Experts of a small language model: 128 SwiGLU neurons an expert.
Below are experts of layer 7 (counted from 0) of a mixture-of-experts language model. Rows are named router (the router's row for the expert), gate (a neuron's input weights, with its number), up (a neuron's input weights, with its number) and show model dimensions 0-255. Each number is 128 + 32 x the weight over its row's rms, rounded and kept within 0 to 255. Numbers have three digits each.
After each expert's rows: "comes after" lists some tokens at least twice as common just before its tokens as in all text. This comes from a sample of Wikipedia text that the model never trained on. Tokens count by the router's weight.

# expert 54
router:108138083083131146132206104088125130083134156092143180125149156080167105148121144094156101151162165106103142128054123151107150132103156117101100071057078132102142101104158069107122127123121224106167110084188162118113096125110090131111121144133091124116110164168089130151158154088170111115088095113127150118078171100125046142191100115085154098149106092124133153157084118151157106178147183143136102148174117131123109116111131191138139081155156148109155131083115110183099091166152057127185141162157154079065116084127064105165118181188148118104128187149130149143108142130179085086117189103060149143145137145072106117160103128110129129172148181103113188073142122170141090169133131141097169097138169163174136100124098154152154145103175094158162071127133146154133147134109179
gate2:079175081090099086133139166155118182145106109151169109135129179085126089096162065152119118187148122080103111134170115119077154121130124095144106108165152109110115139099107111112172135146130123143100207062155111115097105146157131045221133195123087117150163139155078127140145115064105102107132130129132142061141129089089133144138135160150147134116148187136175172123202109107166148111148091121166070179134156163140144125109148119133091143134138218170113119064130147103184115107183127171140150115181117093141112116028203126160123133131083131109178139131134097137127134112104113162088124142152102124144075134141156123117107183089155133142137123119151144115158084094182137111087170135149163096170104168078101106129102132142121075170096164054159138142134126164194196155105161
up2:139137193084129105095123111119077118104178152216080100160143113154121065134145145152144184178090161157158097136178099105078103187159129177183105098100116141190116107072096127133080140110105127166135102166142114113099143148104133115121117163107137161082084122140180132122116109165148148150141079112091121107174143119125161128119117100138101086148086151084145151185105067104117145167083089176153156139120113165119128099133147108159103127118109060113050094121145136075184152151127146136092064132135121144126125138108143164137127087088132180132066120112169184170110142229086100212133132113099165143074045089136096135131114142169192118135161138114059149152184130114104166128096192130115090116112145117136178141114132102137104108134095176143074111165072150099113077106128130
gate3:101083107154084183150066146092107146171132104129098215142104134139085077143153128134123062130143147139159136112143142122167124085146146179129123123120090117201158154150146144133091066118084181071111118154105116134121096115167120127132177195085107105158148178145125187171148080174137115181133141182159170124074109179115163134135157106090116081070120148176124148067063160188164140138091136152145138141141123140106114105163157126156122115138119169096104110136149104149168164215124127144195110165137165118160106075109181102150049129127147126143093158117131170085128101074144095152134081106191136156200061127127103129092104065116151135089125170142101140115127127150128128142130181174094105049115189104081112100115108086131124145106133138113105111097123084116188128128185118
up3:165131117097170093074151159112127164170140091132139098127133127162146173080115135114137130101088130163093105123121112138126072148093137125145169133135191092091106073086151095203166130106091104128123102121110166129119127120088141109105154065107148121120155106165137119122067207078118131103172126104151108086118146124142102123112100086113160130174138070099202114170155126093142145130167163178074142090088134055183110151087130191095115164158135073121173112135082173134138150053124150157110129139175109158139197210152100170098137166132070184133122116178133103123143191112118150113236156128133100116103159177094117169177132150114094174102125115167138140153130155103129100227107095155146128142133108107172161143143137109097158109188111112136146132127101160150087125189074141
comes after: "a ", "the ", "-", "and ", "an ", "The "

# expert 47
router:169167055099164174130218099117159115127124151068132123111145176105103089090103119098173115113134137092112171118067156162128106114092130126082169133111113098062129110094142120130176158112123212056188109110121103150138098164154145143106123140157078094134123084169157138164162141096098125130021144127126150134110134148100132124142067113127172100112145055150166071181113154099139116191150150136047091132168123174181127119124100173138112106151172117133094156097145101153057103119051126164141122152113131118131089107172099093126117137167104075081151188159112161115130126106123105119112140105137156163164099109063124106126097121136076165174143190171141161093181103145185075148130135098114159164118127160159116121135095170171150155084162156124167081123153137104131147164156161
gate1:166177050120126157108105145084109132129140148104175125190108129078183141135129092076169127155130096064105099107160133135188177139129163163126189205200114086048070167118142179153152126169112154142095091085157175140146182130125119122171156152142136200139149107106189100174102118095127125122125138181165130111145128092123104176148095133158165158095130088038100128081124071130172193114100131166124071169127162126162092074132059148036121159189105161114145070162174133133164107098145134112155143156096179178154124154130156139142092136150139126093134122091135122123109175166128096149151136122101173096137071144055128129091117105168078118102108102150142106146152147139107136137160125157127144107180109133124140118166102127142093155110104166132099102144123073127157127128135174
up1:174153091125157147134131086139098122229163051117114101137079099150151140144125148139141117135090141134192066128134170120156151128129174143154142125087103052122060092048121104132164174156183083082116191086129185121112148140138130128139153112104144103138096170137129111104166157163130181140137108141187135140177168075114102154184105130092169111125096100090071172154079148095141143102095111177104132177108150105128109082150046147058118079107148122132154121166139169117179128127140109108161088164126142152136167088157082101191092148149147206135150177154127096139140137153141089146097122178148158126156048176128135140141108133116150168153141098105164107103206151119166119126119093138146110097129107159162105133115108113089139101078150120127093074125191183137127095127139192
gate2:131117164129109141112080125141146160130125102067151077124139118111114110138173151076144130102086111125129220125164208128074147125141112130182138117084155151112150127058135199089123163178153096111084101107202112166106165141123119106115116172133110097116161128171091118162078169133154109125089125117142131107209143108115142203098103113156127076106091089167110145097139128159081113178170154135128091210154110118131127088166149116146136096089179141120153150074090150184160127090133145161127161115174108122079125144144171161191165128145073095164160148057191075094170122099162141115125124111122144176124132118096137173144125167129057161153098142147201117120146107123097094121166093072131193114134182108117117075115113111092152170042166161099141110122128125112148160153161094
up2:144133144064139063107131170140091111164134146159095117176089151165114110101108154111135169108069187126179083166113067162164127078094083131124138126150093118113118115104106120118147089083094111087148120178148119089170097162119142134116154068167166179118076132162149112090144097158084128114140065169130099146124113149156086162120148081076123140115129115074159135154118167168153149145108139134180125076123129141129138119121065135133121145167145063135049072118109104097111160140139103148132100091125175105172132155105106093117118143149108155094102128177081142147072163121125121163189145132093094150083093117147119060101131105044103162119122147181041143082149103050183129193136164162160106157154123143014135140125151141168163113146106139126134180124120096121147096160067159
comes after: "the ", "a ", "and ", "The ", "-", "; "

# expert 39
router:131143131076111158134189120112145119097177161133081156149119179069129113118167139136134131129106132091121186126059176144144116198097159158088146108146097113113117113130172169198151136098159195069212147106148088124135142152130147117104125142127086118124140081133154156183138099143142099134047133156147139101133147164094089127129095092136150136133120165146139140108102133105151137163067145196094105126121159107120181099092105168163129083097088169097135137088109095111097174147055105160152139138154110138125112097150121128110110110212156042157142131165131122117093109119136145111099169125110151134136104142118127134106133175073154165193186134154131167044192095111157120162171160088079117175118101157123105093187115144205092138087076202163182082161153105128097117174150110
gate0:168107199094052085127119104216057110088207066137170153125120148126106130137169131156093089117118135124121146101123121129161127113059142127126099130082065069162175094087094121111113127207095111126155119084150139086122079056155118109131166174145101129136099163161135127172134174178129137095092111119092132151139127089111173096091197135120140114179104157128130138141124133125178112138148105120104119107096159149152193140094094119094124090155111188092083113110119076046067090124135124102137146159180122108172116102130123080148112130170067134147244059150113142156130117111113112148153126206154142169098152116133151179094155131104118114101112129155136143130157158136152157104137112138115124182112118211140083113138128161093146143140117141090101090076147136134105149098136069
up0:122198132130132124088086145115143119186115116115133076157130158133133150117040164113085137147086152163163075044024139120124157103131097109202103147134127157116116138119136171129116110151128143118141133201068154110123104186149090194126162125109138080086165125137078108092098143156168123144128131120090125099080162165136132137105147104083122148093149108098104123089139157123107126135111154121049154175119078129100104152121121118136149145196167098186114107134175168120096154116126127131119101112136138098083100142144176121122186129175088105099137120130112124091051187141128098152144106106138137118093079118102095109181068172117152101152047186103156107104119127182159083147160139125148142089121099100179101206115136139133138093105135143145160208084147104130084100094114232
gate1:136127134086140120130151124071132138140175083118135170085117118122175088149086184096066128130086127107103108094144222151095071193145134115129150137153114114200153131151120132117209169158149163115085165048056159156132119114142177107138112095066148162116110139182134171100241179128156113149087151141112150149108091109132187164164127147118181094143207161077094106149140091108098124168085203122114088180189137145168120154147162136204169127116156115111146120131131117171173123131112103142101120094132147151166127200149124195146116112116127103151146145130182204149134116168127148149145147100114129128175096130175147117143118102146123151113133110110167121096136143132158143159124149080134103114125092155092141161086110110124170143074148139116178072131125106143150128137214124
up1:128094112142096109120141131119102116122101166166095131122124169116140116123110177124127074105096100211178123145109169136105073214106139077098111173136110095229199189097085134122213057157083152099138170132111129108200125138121153060091108157091153154171188136130105177053132087115134116142104086172111141075106124096157163178133172142147123152112159152055160135096164145113161098130086179146104121118166124070190105134101108173147118139132127130150164097202136147128176117185127103093147152154118115144061112167148098116138082117141149075166125132140162124101096125148110098089120118097124084133093067136085116116173154129153128142156157109157145142091195123151167124137120147139149150123094142134084129120101079164135160117088093172080141095072161134151157097126154151
comes after: ", ", ". ", "of ", ": ", "- ", "\n\n"

# expert 34
router:131188166103091146109125117093167133122181138082080118171172143141144081138190133063132126079165139080115125152133175109108108079131141096094131133157123101107153074118090126137123127071163156082113142145124099133151097151200114080105115137151045109111063169137116140129099147157110153133146104071149179104072116125141146193120148110110156088174079126087174155161099174168104052129146153139088079150117118157166121175093101200159095093108120092162114150096112107141115084146114047139092106078092140120120098102155045153084153171153122058076149167068118120122090142127177125102145188131111147155106115140096143143124054140068123142118138153195103167065156100170137121153151124168069110142106152196137084160155101154139139101104137155136107122143141125173123141150123131
gate0:166181086150172147189147136114157135104118135139137174103103086152129160193130138229087186118099145099075126138072074176174130089133112076126132124095166212110140145177129134189150090145120115068149119147147164093120141109163087130133072201073172141115087140101133087111102143158105102125121144122198097097146155130064085097115129144089124080135108135157099114119145139100158112105096104075081082095118115165185137110143148133105147173107091092120140099077077116174118098134130120087137154150144125201092154081087195191158092190073134057133134154115142162100131075117120116128177127124114150115216162089129141136153119103126111114151131161142119137138104123133132153154139157177167149149083112145140117169118101181149063173119118180125085108112149092097123111109163145
up0:121072164125145076125160141130158125071133079103124103129143087094126153135149099110096114159122116151121156158180169088110130194113097136115185134115121089202100148099166163107072158104138166173132094090144122165150156143111171147162149145135090115192108072155092147124152113082178116129153138145090061109126178202144099045114088148097143192095138122156128148147129104114156127084096145159202119116078047117127132152088176113070153166167116101119137144187151103114125116080151139098108105181127156163122151119181115116097143096126139142128107176162157167085116161194137100131040126119087100113137109124121109139125179109113139131128131126094159120194116171143174127119081073088142118137147117083017182111119107063077139069136093137118172124111147141134170158134131099
gate1:164118072089116104139181167106135092113108117092142173091164161165153114163152157148140116138096199112131130136195098147180163087131150127172149178115160135116157170161090123141114143177067150111063170153107135109173135139129173104136125163098149150149129172166047093140134086078115098121144097140089112144107125129216153166148154125157119093128132167165095133138147125132110088142133122105143172089157112203110199128114138066124154100096136139152142167082122093154128158180210104166161103141161132144112069079130074122089172130162120162190131175110157152118138126166151177164108120147161126107186168134136114104192123134168109126189129113080146177116157115212204141093127095198065108122080186131075118167149150099127141126100147112123116114147092113094118159133117162
up1:116123129170150052148146106111115114158142111116154126156138176081126111147107185109173079148146102206133101166143134134126124158088124095161152130114142121070195095129080155096087161115070148096102194131130082110156151206107131084099084173086124161140137159165093118153111164098134146134166156237176151128100129117139178109135125110172099120089114082181114074106122115134101144148057128180102149149139102161142130178125135115106121166134181151130125149088128126215136124157092090160167082157101150118103116141150115151118090151069117184081137114091122145132188156128137190163091171115151189137118160084135198182095066174090085171073077157139080163107163146134144136120155123126114116134137117181149124138134123109072162131068115141118105125128119174178106130085130172
comes after: "- ", "| ", "\n\n", ": ", "• ", "′"

# expert 0
router:162164124076095176089183148112133147119115115086125113111104169121137121114125155118159098112171109112092164168087138111076160151156113166054129079105114106052144103086186079111147082128125157107125159061153115157194070104125150146095076135125102099106124143125145139121194141134105134128103141146139133143105109129188107206145138105086135115170124137084201110145129102171120128194086108178086179156063181083147089155141135177169143115152172187085092138139166112150111110126108089183112158096144188089111128075148120114061096129182103088134136127103146081089119128142118075087118140107121144141129128078143126100112138116089149184191186118162090141106109118169187099151170121152055127118131105177163037103171155127124103161152133156145118116105125137125091118192112134
gate2:181127151152132178157113127126107128096176113139135166099134104158107151102128119150153199161080162130136114120077175131135111149137063132128151127069066075122093126095073132126088150119088160157071109107145113121145139139116122077102133110135098042113081176166104138089127116145132112100084150173142136139136095129157117083107062171147072140061089103080177177174114086097108174168090117070078145144115168134102129163126139129113116135154107094127143172146142126137096137108151097099075100144126163175184158082109109144073172087161113118068112163149134082116122201147170129137105123139155198125156114126103117072112096174112118149145196101108120064102133129101212110115043118146165113108181093098182125105152159146151153094076180128101065123114154170143175111115165153
up2:140120147163154149150093138143137144126109128157132128113136155136125143099122128172137193183128125128108125101092124140110064171145079099085155122119074131100100094128107159136062171099120128163060091139103115074095132149083146050065115105144132071142116154115149133105084084148094094107122185138101146151074086135112110090131072160181120146111117095099139182182097102124091158107120132110102156089124187083139119146108109116109109104134155025127097175121116084155066105131173110130065118164084136194128173071121068131148095106110113100084054130162089091124123160087156095106155066071163185138186129122099158097120111143096103105173138098112139135107123116106194160062061117134183128121097119102111120094152185157135114129125151093046106115129092154099166153141153173
gate3:156119075165141129157210117138153117137096141091164134118175128155117098108094179159183120122130053083124134105106143155124092076141101165143158112150121132122112121180086109158124097086147094159158137101167146096150084113156108101120077112145194143127134154138102082130127166130144086129095157190144072158145094122101076127155148125076142129107117108125140144187160127144091111228143168077090191172138109106116115143158108170128119164140153146164093084129111098110111125130110134152136132181119061126080064136152174143170120207173084118091121146119172041097146209128103122094181071101204116105100136131152108216116142165138137121163099069185106121099131131161178155158147135158111093155099085130111143155109209133070131102154139121158126117116146140117075119155108125
up3:133087061154200117152179133093181094165128160114152154174153135136086171126115142120145098096170070037141149174145101144095113138145089146156156106200066152151120128184109134144093159079105090151129081100110128136138104179129115125115081171115132165125128138159158074132160112100158106138128114173140119149215088138134115124136117134055128127101124095107106094108104101140135116179161172077063206125177070101133101125117084147133112162108147152132092073094149089116158121088108153098190117187117094080098128124159180145140117141142124119128112130111152054153147177188073157128156102132175119103118076153179136192103116106145092115148124100155104134070133160177100152165168127124084076175078133117160147117135118186087144083158142118165118125158150133104062142170118090
comes after: "\n\n", ".", "|", "\n", "=", "=="

# expert 27
router:143205119094123207123156085151159084075126161080073094113148207107133110070174092145144141130100119105091174127053176140148113123116113101060162140147133115088089117128173139159127111090129174078089158123129080169132137106112182163118138146126073155107127076159121151160171155140131121146053159130124134132144138194086121108160117091121117134143128103166137105132105120118125117173061133172149122117109103068174115109120125136126141093185112194139134113092101138120071161051107113167151100094138122110112134154166057144126118141171157119137124156132106134117124088101174143112155168119060134148114089079075114134093124166079155183168178214101120169107195092119132096135164167130082155140115132151157117073144146146163116112079079185136136091108180112136073130173167117
gate0:092158120133110132134098124134163139096147115095083143162103167200156086168164133117174165117072164130180151086130118163151175143155097078206169145145110135100059131131148117079133155190129152117127148066152190139183112167146114129100179101117117198142100097093056134131138139165073131134108140144176102094127126166138181168144138203099145144120121132094086124106100091067058164154102133108086096125110117066117132080132110191105097110168042101122107116087162114074121109119116104134125121126096134138153150109156118075102111148141110156134215150090082201139105187093121118076106109065150120141157145090162118130133113133077112164105164154112218128162152132076111167120125126147144177142152118150186164111124095129112101142163145195100175139095161130117097142120117144
up0:079147110165122101169134141099115089115165095116111098135128133099118109161151118154127103140161072167142187127140150164196164109145159090159124128163175132133079110135180127115133161141093120132103095104121103155130204177133121116093106112092088195087130174144097111200188137152117141117067100094157085078117121164127167113119138192098134118155175180117105144076141100161103098123120067154130129140087127125064091127098139147125092147124121129114120111142106132117115168099104118136174182157095064173119179098178150080090100112131103176050198119130096174078146118111126105136124168086112167088170138125136092129135151144101126084036104085136180169143192107111068141186142155088099158136133126094136080097170096123126115088201162094149144107112084153099063186124131185
gate1:095115080137101157108125121148152118107184131156131196076112029148137099106138162130100112087149116163172133096148168103064150132107161063155058174067190103087118120141089189117129088186141148153138079123148177099113159124098092176110128163205154087123125129137102198127177166166127101137191152165133147154134189143105136147155103089102101022061126147106149148167119172135149089117136110145121142135182113166167141101095130129160095144164152137185123163187102175140127128069167143146116134138124134144123092106129110112152080167108171130104113148133155098106169118120138152151121162141105067105123075091092164186088158140074144144088149094169145136149141142118160112163177103126148121133151126095046168116063155102108115120160132177109156102121147158148089098091141115
up1:141113175161133097129154092156131160179160096165128133127144160106117107130100156146106137131146110126107164096094141119099155196118193152161143121120061139052122108097159117082117136139118188111125129075198149069108096111093091159127141151161108139166129122113092139144090091121159136124107181124123172139138118130092161120161073185160127187115088136108164055174177119053119203106087146126093181180112109158170165131136062106108050137043106136088092100123118189119083146142196130179125168140127168159125136120148193162143157088088097141144064125207119139178136100132119112096092181087138147112132142065163113150096183131122128144139150123113126195162132151103104088072129122161089138124147121095055190117126149113143109175105136120113153137140129164083100141117105125
comes after: "- ", ": ", ", ", "of ", ". ", "de "

# expert 24
router:133202093131111112114177115066134091141125160113131145168144172146157137148116157094119065112161105099190162206054091135121144150114107113109102097109121128121123124145136140123160126128089140109102107081181164189166113150105142151115062142145055121151089086119180181161138138093172111127099136150104195181120090116114094166125109065109104091126123124128184139146103113133092110135117154166103135144172158118184148138114071196170080101155118161074109125061097112080137101173102138220138140144157157088111129122121095090105089137143115079142087155129057074116143148125125130109149128095103173099111110157067104060111107159177138141177142121146140140062155132144139073087149104126124136058116108126096067115120168197178167142117162130116148081104168161132067127167103128
gate1:117145088133068126119100090137134135153143143182094091064184125141154133161159204144162125095125037117099119142151179146080167140139144102166126136116162108102119127133111108150109125130119138164107248092128077158132141136087112097152146177178133124117053148136167117166107059100163125147100135169182128108163117111185161188134094092116146120144155151080156059112131107140151047083144123119150103126107106072097138159145132099110077157140085136156088178112126148088121137126087125183089078107106139166196160111084157159117133102117138081109182119086115082099073150134147192132151137128084128141092120127137156196115128092153108072137088113140122116162131162149211151185140136174100110129141149063161108111131059163131135125113139103083104172136105121180135165093120122
up1:138096132114142162069202130092180030085099179092189127140064174155124149145136075101141088162121154111175064087142087144168106126133087135089115124121048119163162161104071109156160144155128118115126097136190161141174124135170150147123121092098149159127163118142121202127157129134114107116158147084122147089140113153100106033133116121159105135093103155176123162110123117158084169172071107154098131149104141150134090120123094143147132091212122121129187108105138120137155103103170137165151230147120157071106076136132090095141116103166154143132109124175141210128151096090105043140119109110138120121127115112120127085102090162121158163163119137098113163087160133123096151115117136140216136086104123161141107111142185107096120127149149134195148103096163061100156148156118128
gate2:106081166148162183145177136117043133146179142147111112086128093107121224108089128079053081118139089095099129099118079145037130092139117181163152190163122184136146148089130100075088091129168116089124136152093110149122147136097115106123143101127128156159150195124067123157132100118151117141050119114075123121155160110120201075185180170137099158136118167165104096125158125116147167100173120078127141079123160154166144066126156144100137166111108133087105112130220175131141129115144149142143108081108149115149135129142150141088108153121158178151140144243114124130153139132115150076170129124183120141148152156115145166149136118172114146141156149154104118148195163129170138098108109106118148140174124118108123116166154183193135090151143134121111127155160108084194143117193127
up2:143090151138134171104183126149050102124207147182092121154143105081107215106060139087094066147168099125128132120102103124084074088138102170113152142160090132139143133132140104047108081133151101109105149168112103133135135088084140110149162111187106138150146179109101142176141095143131138166090108139059111138149177115100145115184201138118103167158124135158122118107146142102134167070135116093135146092130164178150132087163124128109130178103142149073109115042233121133126175066134163156118100138109170122114152142148119145115122151167160128189168140185125122087137212119135100072169152138160134111117133128091137171148147111153143162133127149127093087121194119131175156080117093108147186115165139111112061112181159143198109124157121118129123140125149119101192147148179100
comes after: "\n", "|", ".", ")", "==", "==="

# expert 6
router:127163118058140144084219122110150130140125131115066104200100155089091116108165188063130107133102128066088123158066149108142133139154136151124159121115060105092120031159150137142132138121103161077102087118151164147141125171081157168102068136158069170154105146166143107154154163117158164117090172146097172125145106190116087193148054062175155157146102110097179093133147079153123093126106168140058109120121163111142158106108091136093115113139117134141086120130152081104109075095057105134115113143147103108058119118104089147100118159199148164127120151128069099154110104168135053115154134059096155083145095104102135148177145115090148109176154135088087198095183131134103105152147114118113110109114108181122124125140131127148119171143164160126132089096162137138146143142116123
gate4:146156130076090141120146082100097098118113060176116159120113109078132159049142169135143125133163117165108104147121090137128169158099075158142067138107134090205119110173136142104133112156097162142136145160060136133187131148123093087151184127160116130104129199147153078170092100100075102140167138128134119113103146106110211179051099067124127093202096092106154142183143096179175105117090141136139113106080123122099101167159161119151157087171085086150113168152147094157117175163121159125069145163148102090108121121126221139090118092128125121137148123167091133129129139163112144132106138123058098138150098107192097168147158118160113176119079112149161140150129114149173199133106131097111095089097211131151104093144081114188138061103094082120089158155146141132133111134123156
up4:124178116118102132151121153108138091128113127134107129124126080112148150097161124123147146152164074161118091207158046095144145155122080162139109103110087144171137115160164117128181139111131136096134113132103106116183087159100122162112172144102067157127082203111145067182181131110084101140130108192177136119097106139108136148060125118131155093209131088087154136117153135150212108201149161118135115113122118137147112184121090102118154136135087115154035145108124163111111180145136129143099157166129143053122078129115153120082118120124136105121098099156103111152085142149139135105113173152069103189102144152183161171206150136153131122095143101192126092120096094126182155140172111076108093081121175187205107123120117136160114084135060107196102119162161164163159078124129147
gate5:150171060128120174116131128101162157115157080132147184237139092101055136139105179116116108175120148094119145152157132120163142176155187120139167095111165140125111041074150125136113145172163123100049150145215123120114128104133061197138111126151149155141176124148101121176105141165094075163142133159124175111134102118119113136173139084138086186147127141071101114122122180108154057142128117181138169109145157121048149159169125147164219147120144091116148156102160131155113114094137146133104115043066124110135111082115100164135173120094178168137074131129133143149126122154165099138150165164109139130119108192137083111157147062152118129123147101111138168105131118087150109172136118128085099104110136152142143110186073169137107173092113111125090126073088154100137141177101138
up5:108113095112150167137080160124106086139074125114101112163133171141146189086079121096083073104134161114158171076139105171127179069160102187133096108142107153166128180170163142141096129115085109139170134127089167078056166146055136087097092131122118154106125153141164180122162150129081156132120179133099143108172102122129108133124140121102175128136094151176113145142133165160132133157087032149187140173163116148155139149134143167142129092094132125112040117195082144116170138160088125079101100088118101099165131211110091125092149163109098078135113135150164173111107155072104101194116128160151093160086123165148184161129136151101128142209126160150114147150130119124159051075136111143148133114158138121130105127102090113168071094159210157101162102138136123115155091104176149
comes after: "\n", " ", ") ", "0 ", "\n  ", "1 "

# expert 1
router:141138095133109150075120135120149115096174187098059180135068164101147143157146152105115144149158086050127180145100122151114141085133173099160111115070092092062112125111178129163146142069117202109162170117148169185179130135095111142090068143128079106111161159142134111191133135105106136137110094172094159151151115182110056158127113104105092107182082134137131081122105127084144090150120183132151081149154097130180147105127092158148074100134093164070096152114124125138080104173128143097140121089113101113101113155101123163106081140190112077086143117124101131073151137193166078060115178118078158136127135116106116126113133203141147115175105150058084140103094125105154157174126138050098117141145107185147103102163160175144093090105146132145131095118131105176158174132163099
gate0:155143185132104140053153100139117157187154103129158059089117084163120134133096043085162202160121080128132131137084166145132125138152139133052136132124085126158089177171129021151140169133140110108140166112171108112153143104142133097097061127132153076110136116099118079119093114169174169111092116165124191193075119146113106127158142104130123111092070133132123126118094155104157117123176187152134111094128115094133144113192097145103117083097165136145181144117145211155122108135119112142140134189076116117147108102120159165118112144067130095165141069187176100141068087117117115087109135150112171213095181121061107131100077143142147111156175141143184141158129064112113119131120141142079111087077183119158125145117181151118129116126121127141138115114132191148125088132164108
up0:099139110142139156127140168195155138099133164102084149140172150124141167068158180183130071086107172148118153126142132133130124136113162069218114141160120118157175112095142150071176125105113110163126128139105134130056118153076152137175134140148096166109140122157123184141116100138054060101180169144113168089174128142158140121113116193125144113137133138139166130136138079209131134107091086088106152163117150112137101091107128170185093136127055132112126123127114075111104162175073106073106136140143139147186104145109165128146116058123146125135143148143077083167141122152147117158192149173134186084165143083212120065173110126127170132124094128108114159123162194166152135128176096111151133144184068149082154096148127102147169117057109117122079161128092149096130108073071130
gate1:122123148126087096140115134138212106106138148098156159117079131126129172161126058167093135116171160142103148139109171094134110166064107172054114147128118191147099094079149137134126085100103091144113110139161126134131147107088115122179135156101192159148160111135065130159126126106097099159165123205106121107158122090163122206142110137137156176147107125218138118189092108147119161107145103085122109109151146091112189107114094207117129119153144125140074050050131149102127159128195139161082093114180166131106130188111166161115165120170108040123150113122075081134069134094189099145131101144153079116087172145073137098114167077144121164126087100126152144143145150066157134162138103148152096178117096119117116199141066096125160105126134159102102130128144103129161114129108162
up1:150164154132098084150099107076123169159143122134132123101137120138181090139096151122108102090163139090155133174145175119173090123025084132104126049114115170095152116122140150105173135136101088095093114157117119089126194115128087098122132178155162122110148082173167098098092152126091090136127127128086101117185155110145152169164161130069052127110109146157102078134081132136129163102173137154169149128156165115144099078122121162114146132143126123091131107105122115080168143074119135153095125166122164067084127131122035194102118109124177094112130095150121153073051162088161130091106202103098070111082138132132176097136123128116106104143068180102190132126119188080126134174117090139104146157128115129102168151081090106144142173105111142108153175080114163172121229106131161
comes after: "was ", "is ", "were ", "be ", "been ", "are "

# expert 46
router:162130093083117168088145157106112143096104169137125191116124172100207119121166121115108131081127055109171139139117183108095176102153166116147116075066051096102142111185120162176112106097143197151143156122187145118127160118076125182074084140195069097084119129150111146159129160123140111135098138163164141139135128184154085170144136164130126131162072132166164114109151126120136116117114158144161130097134172058172132129108101170150085102128121138080160120115132189136113135121153093124122116069111178091086137144113086145075154174131148086093131197140111085116100087138167089075149177132076162121098093106143103107107104136158111142213143173080134157101133149114160138130124174119098186118129139234147102134147151151191131060086138148114138083099157115149151117125153088
gate2:149079159108092167058200132151131197074076190148047141114149141179163124135150144154153122150178148146182076056126150204178104146149087089098126106089112117169117123154090102181095152066153125141191131065132086099125158129149097119117109137168140137144073103137115170115109095135095121144081170158063075163130123169141127086091111184148133128175104146120165143109103162163103126095129128065114144129070118156103104168122114111123082111135126124126152102118151179125143147137089135087142125170104120141108158158128101092102007133131149115101151123092132131089154123122159096116120081134127114143174134159153097133137133178180166125122109118131092126097188099114200136073151119138133117179168158162162126186158108131149118120094132115187125083064159199119154127151120105
up2:157067139084169170101124130125130200097122133144156117141129104142141148166189115151146124168093102110199076099175108130177124089138165115148146085093092121182126048141115091155094097109083112133159161084123088069083135130125113116055093130158073100103090096142120145140109145173120136152074131135125177088150101128092119111120179119144129069115128150123115125178089136125105101109100189128142193093090103087181180109150129162126134103142168165121129136068125099156111073134161124147125142135103124065157143148143144141163103140171140068111119114109105168102068146093155120136136118140200164135147127123151105071107110100167171232151115162113128139055162122089192142156117102116137105181145126190121104097170156136213087129096085149157146185113174124091191095146123111
gate3:185140165101115039152124042096162136104137092133136165184164083127100173136155100131184121147175113147124187139129129167091163089093161091156159137115077089130077093130162148128123148087127157107149167085093095137130163092047125085100114123155149114076088141173129128094156109130110133120143056101147094087101132125066130153068081160067123144103111075140131132147094130183098107103129112130126119156174193132112148119126203126199111136127107109133172117151139165089105121154154152182153117072122193075104112125147189123126128187159194150096167143124103145127098129171147067109103112162168145123130057095116135100148155065171129089126162144094111119081206099140125109140165115100140163063188135094107147157117094147083159138087131175097131146117110109104143137127133124
up3:087109151179112163155130202140081140167110160099113131112135146141111150115167144145077110099077131089131171143140135053119103174126132165114122154140174160128195195077142115165169139187133126066105128103132135179109104121182159154204110133121128159191166138114124132174123154126177113131136165163104165160187114110143103155124132079167171132123155138126063110068130166189201137158137156150122128143131045155150146166131081130094120112104101104155130173154128030117160126153086136116141163153141068146152176138114090139109149082063071124135121156142149076109139114116166213147126140146074071117160173153135151179123141178088157149101092110147165159161094166145137151087126129110112104118079062171183132100149126128160117103169102088156139116148120163183093134124136151
comes after: "to ", "he ", "and ", "was ", "also ", "He "